Experts of a small language model: 256 experts in each of 9 layers, a softmax router.
Below are experts of layer 3 (counted from 0) of a mixture-of-experts language model. Rows are named router (the router's row for the expert), up (a neuron's input weights, with its number) and show model dimensions 0-127. Each number is 50 + 15 x the weight over its row's rms, rounded and kept within 0 to 99.
After each expert's rows: "gets" lists some tokens that make up at least twice as much of what it gets as of all text. This comes from a sample of Wikipedia text that the model never trained on. Tokens count by the router's weight.

# expert 249
router:36 47 71 51 49 18 32 28 37 00 34 37 50 44 34 22 50 59 70 41 68 67 48 35 51 86 35 78 50 81 19 49 56 35 61 59 55 57 54 45 58 61 70 68 52 56 66 65 08 62 87 37 54 37 58 91 30 38 45 40 41 54 73 34 44 52 50 46 61 57 75 40 47 58 70 59 72 63 51 25 56 49 61 47 24 51 54 64 71 40 49 48 59 67 23 57 33 52 39 65 54 30 59 25 67 58 47 42 58 70 55 47 51 53 27 23 67 61 69 64 33 59 48 36 56 49 50 45
up0:31 35 45 46 54 50 57 49 64 53 19 45 60 30 78 20 37 38 58 42 36 44 49 67 43 71 59 45 52 46 70 37 35 48 35 43 61 49 48 32 70 27 57 48 44 49 63 59 63 60 62 44 28 59 65 69 45 51 33 91 71 52 49 70 65 27 31 68 59 39 53 72 51 63 49 52 53 44 49 38 32 50 68 57 56 66 48 59 43 58 30 33 49 60 40 54 70 63 37 70 74 53 51 47 48 36 50 40 60 50 41 87 46 61 45 50 39 42 24 49 75 18 30 59 44 61 49 25
up1:06 61 39 46 54 51 47 68 50 58 69 33 50 37 43 43 50 63 27 23 71 53 56 74 78 39 79 35 17 53 44 42 68 54 68 42 34 41 40 55 59 52 54 63 37 63 59 30 39 54 29 47 09 56 49 69 57 71 35 69 67 62 27 73 41 41 43 38 55 42 65 60 47 49 52 28 64 57 37 45 64 66 43 49 61 58 55 63 42 26 55 42 72 49 58 42 33 32 49 57 62 79 60 67 63 43 71 39 46 45 48 37 75 56 56 55 72 25 57 42 56 61 31 62 59 61 34 53
up2:65 65 59 41 55 57 48 39 74 29 51 42 46 34 57 28 73 56 61 38 41 44 39 87 50 44 63 55 45 35 45 58 71 43 51 40 62 26 56 55 91 38 51 49 72 55 65 48 40 52 52 68 26 60 48 62 35 31 51 60 54 42 36 83 55 44 27 47 62 39 66 37 48 62 52 45 50 64 40 41 36 54 16 33 48 77 37 45 53 62 31 55 76 69 78 55 31 74 63 56 50 59 54 72 52 43 53 42 54 62 42 64 37 73 54 63 58 34 40 50 62 41 32 19 66 64 32 28
gets: " |", " at", " m", ")", "|", " in"

# expert 95
router:41 59 51 40 65 67 48 11 78 65 31 39 40 11 59 66 47 48 49 71 27 45 58 63 49 46 52 49 55 43 38 43 75 20 52 59 52 57 52 60 37 25 46 68 82 51 68 57 87 69 40 34 60 71 74 53 28 57 38 55 56 52 19 39 62 43 47 48 53 55 53 52 52 63 52 55 54 41 64 57 88 44 49 28 43 44 60 40 31 43 30 60 57 63 46 49 47 64 52 59 36 41 70 65 50 51 81 39 59 62 47 40 54 51 35 54 71 23 17 33 44 62 57 50 47 48 45 43
up0:28 68 47 31 44 37 33 48 78 34 62 24 40 21 90 42 38 41 42 44 54 74 34 45 30 30 48 24 47 80 50 59 41 26 47 26 72 40 56 32 32 26 74 77 52 46 51 43 66 58 23 59 49 30 31 46 35 45 58 58 75 45 61 37 33 71 37 64 45 39 51 79 37 58 57 29 74 37 51 51 45 46 57 37 48 43 42 76 20 44 49 39 52 45 48 47 33 51 69 68 50 00 43 50 43 49 32 53 84 42 49 70 44 56 82 46 28 38 40 31 58 50 59 59 53 44 43 62
up1:63 62 47 32 57 53 52 50 46 66 44 55 73 54 55 83 55 59 63 51 38 23 86 70 54 56 39 42 48 33 84 24 46 43 64 52 49 49 39 66 42 26 90 24 37 44 57 46 59 41 66 77 64 39 66 49 33 50 42 44 42 49 45 68 32 31 63 61 33 53 67 61 49 49 77 51 59 45 63 61 24 36 40 36 26 60 74 39 21 65 40 60 60 52 45 59 24 82 42 55 52 74 41 70 54 28 62 46 81 38 49 43 32 57 36 49 42 55 49 80 57 69 48 56 25 26 57 45
up2:58 61 42 36 79 21 53 56 07 39 39 52 56 28 33 57 45 59 34 57 25 53 51 63 53 49 20 16 54 42 82 28 41 77 66 66 55 62 47 35 53 25 61 23 54 41 64 68 36 46 43 58 38 80 67 49 46 45 54 47 61 28 56 63 61 43 51 78 59 69 63 38 46 64 39 59 46 63 71 69 38 66 51 43 48 28 59 68 33 53 41 47 44 76 44 52 43 61 79 42 48 33 76 43 35 39 58 49 52 64 17 56 64 49 56 61 81 40 43 75 56 31 58 56 39 68 43 54
gets: "ol", "n", "l", "en", "N", " N"

# expert 111
router:75 66 34 60 42 44 52 46 61 34 63 43 74 43 52 27 52 60 49 26 43 47 29 61 64 38 61 53 39 39 42 47 44 43 36 41 60 28 36 68 52 62 38 39 45 79 19 67 46 65 41 48 60 42 40 76 38 40 63 10 51 56 16 34 39 29 39 39 64 21 36 44 53 35 41 51 46 55 39 47 49 50 36 67 33 26 64 21 42 70 51 40 50 77 51 34 48 74 50 64 41 51 34 51 57 42 63 61 41 50 50 56 73 65 39 30 53 58 18 54 43 76 50 25 86 32 59 59
up0:42 63 60 37 38 48 21 54 69 50 58 51 68 46 66 56 32 66 34 38 64 81 66 57 46 49 32 44 66 27 53 49 46 69 68 89 74 50 55 52 70 30 57 59 60 54 34 48 33 39 36 54 79 47 50 69 49 53 55 49 63 51 43 63 40 51 46 51 47 51 09 68 00 26 40 51 53 42 32 39 73 44 64 47 48 26 69 14 45 63 64 59 40 33 60 51 68 63 44 30 38 26 50 25 44 66 68 47 47 26 85 39 53 50 29 51 28 39 34 53 46 57 63 33 55 61 31 40
up1:44 35 58 77 26 51 43 43 72 60 55 38 61 75 44 63 84 63 17 67 52 32 41 33 71 84 71 61 39 25 41 54 19 50 78 53 56 56 54 46 28 44 38 32 64 73 50 35 64 48 52 40 49 48 49 57 48 68 44 62 74 31 46 70 53 73 53 53 40 44 21 48 27 51 74 46 61 59 37 87 59 62 23 33 57 58 49 45 15 43 65 64 33 50 48 61 80 63 53 75 43 48 41 45 49 32 36 53 25 45 56 54 23 51 45 56 53 55 73 55 31 52 32 60 51 49 53 59
up2:82 71 63 51 94 52 77 25 52 35 52 70 48 69 56 60 15 37 59 26 62 53 48 62 46 23 68 31 66 49 39 63 43 49 38 56 31 45 50 58 31 43 40 38 44 41 58 41 37 52 60 41 69 67 85 64 24 72 43 41 37 35 66 54 47 49 49 50 53 37 78 74 40 47 54 51 66 30 31 31 55 61 46 50 72 71 74 44 46 34 56 49 58 33 61 48 47 35 51 39 52 67 58 37 59 44 35 47 65 40 39 31 46 46 67 43 35 80 57 50 73 72 45 69 61 59 59 43
gets: " most", " first", " best", "est", " no", " only"

# expert 236
router:73 64 49 49 53 48 48 53 89 59 13 41 56 40 70 47 64 52 62 63 61 56 54 41 68 47 38 56 42 63 44 41 28 64 68 32 58 28 50 63 27 43 72 63 28 34 46 51 49 43 52 53 56 30 37 38 67 77 62 70 38 43 51 78 50 52 49 69 65 67 69 51 29 45 53 54 58 65 81 35 42 47 58 50 40 23 63 53 61 31 52 45 59 70 27 30 50 78 37 32 50 47 37 72 47 86 51 50 56 39 72 51 71 66 41 41 78 70 51 54 74 68 49 33 58 43 28 42
up0:60 07 54 62 56 57 64 49 48 47 53 36 65 67 65 60 44 45 42 68 61 40 58 45 27 61 52 35 84 32 54 46 47 13 34 46 94 44 25 62 45 39 55 29 58 49 59 30 63 39 44 54 45 52 45 60 48 36 56 52 35 51 66 60 50 60 70 47 79 61 48 66 34 78 50 53 46 49 63 46 73 44 56 60 52 53 46 47 56 49 27 41 44 68 44 39 55 43 59 74 60 30 35 69 51 32 40 61 51 68 23 80 63 37 53 59 53 81 39 81 15 50 20 32 20 49 50 40
up1:47 58 53 99 70 40 50 87 59 58 22 84 54 67 57 56 38 43 50 16 36 58 33 26 44 64 51 53 43 28 61 54 46 57 77 59 48 34 69 23 28 69 50 53 59 55 45 52 74 31 19 57 57 65 55 44 70 41 15 81 70 62 54 42 42 70 54 40 65 53 65 59 54 55 26 59 54 44 59 65 33 58 41 24 25 46 58 76 42 36 79 56 61 57 52 34 57 36 49 65 50 31 43 62 62 49 68 74 55 41 63 69 63 49 45 75 64 65 64 33 31 39 45 42 55 39 55 34
up2:53 48 73 61 37 47 24 57 67 69 55 37 66 61 64 57 52 23 48 30 51 10 35 59 45 42 70 26 48 31 72 41 50 24 71 58 49 49 54 69 71 23 52 61 20 43 37 54 64 34 75 45 43 60 34 44 59 29 47 34 46 54 48 47 59 52 54 48 41 21 49 14 48 38 70 39 47 33 46 55 68 48 64 55 66 30 88 53 74 55 63 45 83 19 40 42 47 23 54 50 45 69 47 74 48 69 57 53 67 77 55 46 55 53 46 53 29 54 53 28 67 60 57 52 39 58 56 55
gets: " when", " as", " after", " while", " When", " As"

# expert 96
router:48 32 58 57 78 42 50 68 48 57 75 15 37 51 53 54 47 24 54 41 41 08 54 57 24 07 39 13 40 57 63 50 15 34 43 63 53 46 65 62 54 37 46 58 52 47 56 42 64 29 35 73 63 66 65 36 63 55 62 43 43 40 55 63 38 18 70 54 48 62 50 56 44 59 40 68 40 44 42 40 33 81 50 52 74 43 30 43 68 42 53 53 52 57 72 70 66 66 47 43 48 65 50 39 54 79 58 45 86 76 33 49 39 53 29 46 81 32 37 39 51 46 46 37 73 25 32 57
up0:52 29 49 64 58 45 34 70 58 77 62 49 43 54 49 66 00 70 48 64 97 57 46 62 39 75 80 70 68 36 46 36 61 70 79 84 36 36 27 32 55 69 49 18 54 45 60 60 40 52 56 39 44 48 49 34 53 64 66 69 45 64 49 58 39 34 50 49 50 33 49 51 55 66 44 70 42 48 64 53 44 52 42 27 39 11 54 40 77 52 57 37 44 48 34 35 83 41 18 49 59 69 35 45 48 72 77 52 35 43 67 58 64 46 62 49 40 39 50 30 29 53 37 55 49 71 47 58
up1:53 34 38 37 27 50 79 50 52 35 27 63 82 33 45 51 34 66 37 55 35 60 46 57 58 18 61 57 35 83 72 46 40 76 66 51 40 45 37 60 46 66 43 47 55 53 48 25 46 50 48 32 70 40 57 47 57 47 46 39 67 57 38 42 36 40 55 57 15 66 47 78 46 40 27 42 50 63 40 68 54 72 57 53 75 29 05 62 57 50 38 15 18 47 45 24 47 26 70 58 53 78 04 60 51 46 59 55 35 49 46 38 46 53 48 50 76 20 68 32 46 68 41 88 52 42 52 62
up2:36 41 41 73 65 53 45 61 65 47 56 55 24 60 49 48 55 50 24 04 24 35 66 35 45 55 60 62 59 69 61 40 46 52 32 46 53 28 47 68 49 50 74 48 47 40 28 73 48 63 51 80 49 38 36 49 55 33 27 58 52 52 70 49 30 66 44 44 70 68 69 66 40 73 61 49 80 52 30 70 31 48 45 25 47 21 48 41 47 26 53 73 47 52 66 46 40 46 58 66 66 50 64 43 46 46 58 27 66 36 44 41 46 50 47 66 73 54 58 23 27 68 45 35 35 59 52 61
gets: " E", " c", "ro", " f", " Le", " Re"

# expert 200
router:42 65 67 36 42 70 25 48 54 41 53 55 47 44 30 36 33 25 49 49 53 43 60 51 43 23 34 41 75 59 26 34 36 60 47 71 54 57 49 72 38 72 41 55 91 55 36 41 51 57 29 52 59 47 65 87 61 73 49 51 44 75 60 50 29 39 62 47 38 66 63 61 59 42 45 54 32 70 35 25 76 57 67 39 39 50 63 46 47 41 41 61 48 56 61 61 67 68 26 56 41 41 48 41 38 71 64 43 61 49 40 43 43 47 34 22 37 42 51 17 33 48 45 44 49 30 50 71
up0:62 54 47 36 53 51 41 42 30 39 46 32 14 59 50 73 45 51 34 60 69 42 33 45 81 56 72 48 52 86 40 63 61 91 76 67 47 10 67 17 54 46 59 71 35 79 68 72 37 75 38 48 69 19 74 65 35 57 34 42 37 79 52 45 21 60 21 56 64 56 47 49 36 61 37 59 26 52 47 58 70 59 68 20 48 61 54 61 48 44 53 50 46 84 75 60 53 56 51 66 65 34 65 70 35 58 45 31 49 66 58 44 76 28 72 31 67 47 74 67 47 29 26 53 57 68 62 35
up1:45 60 28 34 33 36 48 53 42 29 59 41 50 72 96 55 57 47 58 62 36 64 40 32 49 46 51 33 40 47 39 63 54 22 51 52 38 48 55 62 56 59 53 29 61 34 73 31 31 55 37 72 56 58 44 63 35 80 35 48 56 52 37 69 51 59 56 28 53 47 39 27 58 77 29 41 62 53 53 67 55 40 42 66 47 20 57 38 44 57 53 71 33 46 32 38 67 72 50 48 66 83 48 50 31 47 70 35 27 50 25 51 78 36 42 72 51 41 35 34 46 66 67 59 36 56 75 68
up2:47 79 56 53 41 52 44 45 61 53 51 27 45 40 63 18 50 64 38 52 39 51 27 38 85 27 34 50 47 72 42 48 54 41 65 36 52 51 49 49 32 56 50 62 65 40 46 33 55 62 51 42 85 47 25 56 22 73 56 72 53 52 41 38 33 36 45 36 38 60 43 31 57 48 40 47 50 44 41 77 63 57 31 50 64 65 67 24 31 34 66 57 40 54 55 37 45 64 51 61 66 72 52 69 33 44 60 28 68 54 28 37 41 53 40 54 67 21 45 77 55 35 37 28 49 43 45 63
gets: "j", "ov", "v", "w", "k", "ik"

# expert 58
router:55 51 54 46 23 46 31 53 65 27 48 34 53 57 44 38 48 74 62 45 95 66 47 30 46 63 47 77 38 43 49 65 43 28 59 59 58 72 21 40 50 52 62 54 48 52 33 84 43 86 49 68 44 25 21 55 76 20 66 53 61 34 38 34 41 50 60 43 40 47 55 56 49 69 51 40 49 55 36 52 61 38 26 31 85 48 65 68 52 42 50 48 48 49 31 25 44 76 42 57 61 38 46 69 24 58 50 17 55 55 65 55 42 31 65 55 58 39 55 60 48 52 30 41 84 68 58 35
up0:19 26 53 42 50 56 53 42 59 36 34 56 35 36 37 54 77 71 56 55 52 47 68 60 33 63 57 38 46 56 50 49 66 45 68 38 71 54 73 47 48 68 75 79 63 45 48 59 62 67 77 37 51 49 58 30 66 62 43 83 49 55 40 37 43 55 64 78 52 78 71 30 53 32 58 46 50 37 62 40 61 61 59 38 58 64 60 57 49 56 38 82 49 59 56 57 54 71 51 25 56 50 70 85 62 54 17 24 46 40 48 75 41 36 44 56 61 41 48 56 48 28 45 33 34 70 66 44
up1:51 59 36 60 53 59 73 43 52 19 42 52 32 26 35 12 65 50 66 62 40 52 53 47 52 53 55 28 63 74 53 58 59 45 44 29 58 78 41 91 44 68 64 28 73 57 49 66 37 48 49 52 26 42 40 32 57 41 39 43 61 43 37 67 43 17 63 56 60 71 34 68 31 62 71 55 61 23 21 74 56 62 41 13 42 41 49 51 59 71 77 40 41 42 46 54 49 45 47 59 38 54 68 43 65 38 30 56 68 67 59 34 48 42 36 58 40 33 49 50 54 51 48 65 54 48 23 35
up2:28 21 57 40 56 45 49 68 14 43 36 56 56 39 53 46 32 76 36 44 50 74 45 50 47 29 37 62 63 64 66 58 19 43 65 65 51 34 48 67 54 47 63 63 47 58 46 47 72 39 32 57 62 44 50 49 80 38 41 62 42 45 65 53 47 35 70 34 61 55 52 68 36 65 39 60 58 64 19 53 52 45 60 33 44 37 44 42 76 51 84 47 48 34 51 50 67 52 46 45 55 47 58 66 40 99 36 47 65 48 52 46 32 38 47 62 57 64 39 30 40 72 66 46 84 32 52 44
gets: " his", " career", " professional", " a", " American", " her"

# expert 26
router:68 70 65 67 38 38 22 60 37 74 59 43 31 52 67 60 43 45 67 29 89 42 52 61 74 37 32 53 38 56 56 60 56 53 47 54 56 92 32 56 41 29 31 28 26 30 33 53 61 44 42 85 52 61 27 37 32 44 65 31 39 45 18 39 66 15 40 59 46 12 58 56 50 23 52 27 58 54 72 41 69 56 19 55 41 52 70 32 67 37 56 55 54 23 50 63 56 59 40 73 18 49 52 52 47 32 43 59 40 41 53 51 55 34 32 49 59 50 46 46 65 59 46 55 86 26 43 38
up0:07 45 44 24 48 45 55 47 44 36 46 51 60 43 21 56 51 75 53 61 55 56 50 47 62 69 41 50 50 58 42 67 60 45 60 47 77 34 68 39 62 53 59 63 59 56 61 83 26 45 47 49 53 56 67 43 67 29 43 66 26 38 49 59 69 26 46 52 35 44 54 66 12 67 47 59 70 54 70 37 59 46 32 60 57 37 43 54 51 51 29 23 53 40 77 60 43 62 45 63 56 58 45 58 55 41 69 56 58 37 77 66 42 51 65 48 67 22 37 86 12 37 56 57 49 51 65 57
up1:59 70 58 55 64 77 32 46 37 48 62 35 55 53 38 70 48 45 07 51 48 46 48 71 64 16 47 39 36 53 66 35 59 58 53 37 72 60 54 44 57 36 59 50 48 70 55 43 33 55 35 45 46 52 30 57 44 20 46 28 45 29 32 53 44 43 45 56 38 64 51 57 49 48 59 36 14 59 38 57 56 40 34 58 65 76 20 55 51 21 79 70 70 35 35 57 41 65 56 75 63 40 70 47 38 56 46 34 62 65 21 35 57 44 24 58 35 39 40 56 49 44 72 53 38 17 51 29
up2:67 54 37 43 45 60 44 41 65 63 53 73 49 31 50 88 57 54 46 66 68 70 57 34 49 42 19 59 60 66 37 81 54 63 67 58 50 29 56 36 60 28 57 37 56 44 46 88 42 42 61 42 70 44 44 32 60 62 39 72 44 61 85 47 38 43 57 55 60 55 54 51 50 40 31 58 40 58 37 33 33 52 58 50 39 54 62 47 47 59 29 68 73 46 51 29 34 62 30 46 50 53 61 35 30 36 34 50 37 40 53 49 29 69 58 44 58 35 56 72 36 52 44 68 37 43 63 35
gets: " company", " the", " a", " of", " Company", " its"

# expert 105
router:55 57 38 37 48 62 51 42 61 50 58 44 60 40 56 25 61 57 49 64 86 46 39 24 45 66 35 35 46 29 30 85 35 29 66 43 59 48 77 48 46 50 37 84 50 18 69 41 31 41 35 69 46 38 57 50 49 71 49 71 51 39 27 54 50 45 46 53 37 63 59 68 38 33 33 53 42 63 54 34 45 45 26 61 77 17 61 41 51 21 65 39 50 64 44 38 74 83 41 64 41 48 43 35 25 63 58 49 72 43 75 71 44 24 67 58 65 57 12 25 81 45 52 28 66 71 57 58
up0:62 19 51 61 43 56 63 42 24 36 27 38 48 56 70 37 67 53 51 56 33 58 39 37 39 62 44 39 58 87 43 26 49 63 50 61 54 85 45 63 43 19 35 66 43 66 67 59 80 76 25 45 28 68 41 43 90 84 43 72 57 55 33 55 78 50 42 48 83 38 29 80 26 51 56 26 62 76 56 55 45 62 50 37 58 39 59 58 72 53 66 63 46 27 51 74 61 61 21 50 46 52 75 53 43 39 59 61 52 49 53 46 41 67 46 24 64 50 81 27 38 78 62 42 41 34 41 64
up1:46 69 57 48 40 41 69 54 68 50 36 72 74 30 50 58 44 60 44 57 58 65 71 35 69 45 55 34 34 48 48 44 45 55 48 66 68 45 33 53 68 33 68 42 47 43 69 50 57 67 41 50 25 66 35 42 52 66 59 54 55 44 46 55 54 40 74 51 62 55 51 31 49 22 66 62 51 48 37 44 39 34 40 42 62 69 47 80 44 21 30 87 19 60 84 46 44 49 65 53 67 76 62 62 64 53 77 51 52 73 46 74 16 41 58 56 49 35 60 62 40 63 55 75 43 41 55 34
up2:31 60 47 51 91 36 42 34 20 36 47 37 59 44 29 57 57 49 60 69 44 52 44 45 50 41 48 46 60 34 47 36 72 58 67 49 67 82 49 47 50 49 58 57 27 67 17 33 38 78 40 39 52 54 48 58 30 59 38 45 77 64 70 42 54 77 24 60 59 46 30 63 40 34 39 19 34 41 31 47 13 44 58 77 68 39 80 42 58 49 37 69 28 39 55 28 71 68 42 78 62 64 43 63 70 54 72 59 37 56 35 75 89 66 46 61 57 31 49 45 67 54 29 50 71 32 79 53
gets: " New", " No", " Ad", " South", "New", " North"

# expert 54
router:37 41 69 72 29 32 42 71 67 33 42 54 50 49 41 33 35 88 41 58 67 52 26 61 63 52 79 49 54 25 55 51 39 65 36 53 55 60 59 56 65 27 46 32 47 52 59 46 77 65 57 63 38 38 51 51 79 59 61 28 61 56 10 37 31 67 38 45 51 65 59 39 59 77 74 35 63 57 28 45 44 53 29 38 64 18 48 60 45 70 63 48 46 52 36 31 37 18 32 58 46 50 27 57 49 35 67 52 64 59 21 44 44 54 52 79 37 70 77 49 37 65 50 49 53 26 46 55
up0:31 52 42 40 46 44 41 43 44 25 56 38 33 38 40 32 79 51 33 66 71 55 50 69 57 26 47 29 42 43 36 51 57 43 67 42 46 46 37 44 41 42 51 76 33 66 61 46 59 56 59 41 39 53 35 88 78 50 68 62 44 59 55 63 38 53 44 36 45 88 42 49 34 44 60 34 21 73 62 10 54 68 48 76 30 39 46 31 61 59 55 47 58 43 37 29 65 57 44 28 69 51 36 32 77 71 36 57 48 29 49 32 36 22 42 40 66 64 57 43 50 38 60 44 60 44 29 52
up1:49 27 45 57 56 56 50 50 62 55 52 58 50 34 74 62 54 55 41 33 56 44 30 57 55 25 41 36 43 31 47 59 63 24 75 42 34 63 29 58 36 50 81 33 43 78 45 54 29 29 47 43 52 66 62 54 36 35 59 47 26 40 69 31 53 45 63 79 60 46 28 53 35 57 09 72 50 41 48 25 33 81 54 43 48 24 80 89 31 32 71 23 51 63 52 27 61 46 31 58 74 31 55 64 54 42 47 56 32 61 43 96 78 55 46 43 48 56 48 34 49 38 32 41 35 39 57 56
up2:48 31 27 30 57 49 50 53 59 30 41 99 45 35 57 50 63 53 59 16 39 45 55 59 32 51 53 68 48 68 39 36 76 92 18 57 35 38 64 80 59 53 65 56 54 45 60 35 50 57 83 45 64 63 53 54 67 60 88 57 46 59 81 72 61 59 32 55 58 73 45 44 56 44 64 39 57 35 50 36 60 38 75 41 60 74 30 49 07 52 47 57 72 47 54 47 29 78 62 68 38 45 63 25 55 53 55 32 55 59 40 49 35 78 64 72 52 62 71 28 53 33 71 68 29 36 42 56
gets: "ian", " French", " American", " British", " other", " English"

# expert 144
router:28 30 55 63 40 63 23 34 75 54 38 49 53 36 41 39 27 21 61 44 52 22 38 55 46 87 58 64 67 62 29 63 36 66 60 45 44 76 45 40 42 45 98 67 52 56 39 54 42 60 52 43 46 58 54 78 36 55 63 67 59 45 67 51 27 40 51 79 49 41 59 44 77 32 34 34 34 23 65 16 46 43 54 33 56 17 64 68 41 53 31 61 53 46 18 61 41 58 50 62 60 55 59 81 43 52 34 29 29 37 66 47 40 23 55 48 55 26 25 65 54 48 35 57 31 41 61 23
up0:41 58 92 58 53 42 58 59 71 46 40 56 54 68 40 39 60 46 77 46 22 54 38 45 23 49 57 39 35 35 30 19 63 58 35 29 52 44 70 60 73 62 69 30 55 58 36 21 60 39 63 31 50 73 40 29 67 20 36 67 49 69 42 49 35 24 65 41 52 46 58 14 76 56 64 23 80 38 38 30 00 36 66 41 37 47 29 72 33 67 59 40 46 35 46 37 33 12 71 63 36 33 50 57 39 55 56 56 63 79 43 55 36 50 57 65 34 35 52 32 16 58 30 65 74 31 57 47
up1:66 60 43 21 41 59 75 31 57 57 74 72 67 28 50 67 68 47 53 54 32 34 24 62 64 73 74 23 51 35 35 44 28 41 43 26 14 42 53 51 30 51 74 64 58 58 70 56 61 67 54 40 17 49 65 41 54 51 19 44 46 44 60 42 37 24 63 62 60 68 55 45 55 62 60 61 39 72 67 36 47 21 39 35 55 55 62 53 72 45 33 71 56 39 50 47 74 35 42 58 60 14 79 40 71 47 40 62 64 48 41 69 56 48 61 69 41 55 85 49 27 53 57 49 40 50 72 58
up2:60 13 67 70 39 75 42 59 47 40 58 59 33 50 55 41 50 60 13 37 56 55 52 42 50 84 30 50 41 57 34 58 72 31 92 37 26 42 55 77 43 38 54 53 56 63 44 39 62 71 31 43 29 34 72 24 69 52 62 57 39 47 46 53 58 65 27 62 34 50 37 39 59 75 50 52 64 58 62 67 45 78 61 59 62 59 58 62 75 58 49 66 42 44 53 42 63 27 42 37 77 48 44 30 47 64 67 61 45 43 31 33 69 44 80 57 35 24 61 44 35 36 36 32 44 36 45 59
gets: ",", ")", " |", ";", "),", ":"

# expert 232
router:41 20 42 43 47 55 37 79 52 34 35 50 67 35 89 37 42 41 44 53 60 74 50 68 39 41 25 62 46 33 51 39 60 26 37 84 59 72 44 56 49 40 26 82 68 59 49 55 19 83 40 44 55 53 21 66 44 39 28 38 49 28 45 54 30 63 33 33 64 56 44 35 48 49 32 54 40 39 28 40 36 71 72 47 47 35 48 40 54 77 27 61 45 45 40 36 55 64 57 51 38 75 45 65 59 29 68 46 63 64 69 31 34 57 33 61 60 63 45 32 60 80 35 10 65 61 76 53
up0:71 43 53 21 48 75 74 67 55 44 51 72 60 52 43 55 46 19 42 52 49 40 57 55 41 43 38 28 51 62 57 40 53 42 68 60 61 52 53 50 32 38 40 26 43 52 31 59 74 47 23 44 52 46 43 45 35 58 22 54 45 46 63 32 47 34 22 45 51 43 32 58 67 45 45 37 47 42 77 28 48 55 65 36 51 66 55 44 48 50 58 57 48 55 99 54 75 46 71 49 63 78 81 54 58 47 38 46 57 29 46 14 29 28 77 76 53 62 62 58 69 52 46 61 45 54 64 47
up1:36 37 72 37 53 86 59 59 35 49 68 44 20 62 53 33 95 56 38 44 59 59 52 69 34 13 37 24 52 39 46 66 68 39 57 12 36 37 73 49 29 43 33 46 50 66 44 69 37 66 58 47 31 45 60 63 64 65 38 57 51 56 62 35 04 47 47 63 63 45 40 64 56 57 32 41 60 61 44 22 49 56 43 75 41 23 15 44 38 54 62 23 60 54 49 59 29 34 50 35 46 57 46 78 68 49 59 42 33 69 35 43 64 60 62 57 54 48 59 57 49 36 51 69 52 53 33 40
up2:70 34 77 31 40 63 44 45 59 42 37 65 58 59 38 23 65 63 54 62 42 39 41 38 43 09 28 33 79 42 40 65 63 13 49 51 56 64 67 59 45 48 51 25 33 57 41 54 49 61 59 60 48 53 53 85 57 34 61 39 49 65 37 67 55 38 60 43 42 45 63 58 69 57 70 51 34 61 51 50 35 50 43 65 57 45 60 53 50 46 66 67 50 78 30 46 36 54 29 65 68 44 34 26 69 31 42 61 65 63 43 50 65 49 57 56 69 49 58 35 70 56 60 37 56 50 63 45
gets: " first", "th", " second", " third", " First", "nd"

# expert 8
router:49 61 22 58 38 70 26 64 74 36 48 45 46 64 47 57 34 44 59 61 70 68 51 34 42 56 26 70 75 37 61 68 48 45 36 39 48 69 60 79 52 73 52 71 49 26 54 31 26 54 31 51 33 46 24 63 60 52 50 62 58 43 68 49 46 40 32 71 23 43 64 31 44 58 46 60 53 40 40 49 35 38 44 75 37 53 41 45 53 37 53 36 59 53 50 49 54 67 32 38 62 55 59 30 43 63 57 73 51 40 41 74 48 61 52 61 38 25 45 46 63 57 45 36 56 52 56 40
up0:72 40 58 42 48 68 51 35 45 78 62 28 32 47 25 63 56 32 47 70 48 38 81 52 77 22 63 64 48 58 62 35 40 48 57 67 52 81 69 42 54 82 49 73 54 47 46 42 61 51 43 43 51 41 30 31 45 37 38 44 60 77 75 40 51 51 68 41 36 68 22 49 71 61 40 65 56 39 62 58 38 64 41 19 34 50 60 58 56 31 13 51 69 50 38 69 31 29 60 70 34 30 49 47 49 32 58 57 28 62 58 46 55 42 49 53 55 58 74 75 60 68 65 60 39 52 23 37
up1:44 82 43 43 46 49 35 42 33 46 44 61 50 68 58 55 44 35 51 36 33 69 57 57 43 44 32 55 42 55 61 59 46 52 52 39 76 55 53 41 47 59 44 45 35 58 43 54 60 49 37 48 24 20 29 40 44 26 53 18 55 53 32 50 55 35 57 38 43 69 78 77 52 34 63 54 52 54 33 46 48 25 42 48 39 57 44 78 72 51 46 06 51 41 63 53 49 71 30 65 61 47 62 62 24 49 31 45 50 52 68 60 26 63 66 55 29 56 45 69 62 65 45 16 57 54 58 56
up2:47 72 46 32 57 67 30 65 51 71 59 59 45 52 46 48 46 67 55 73 73 66 46 58 50 18 63 69 38 33 67 45 71 50 45 66 68 83 45 42 48 61 58 70 29 50 51 60 43 70 73 60 33 54 42 50 74 41 35 47 36 54 34 34 48 40 68 27 56 39 28 28 48 30 47 54 69 70 42 67 48 54 55 86 49 54 45 58 63 62 41 95 39 20 43 34 50 68 39 59 63 41 60 54 43 48 17 39 67 32 39 29 47 72 40 87 34 42 43 57 47 53 67 69 44 57 35 64
gets: " U", "U", " O", "-A", ".S", " H"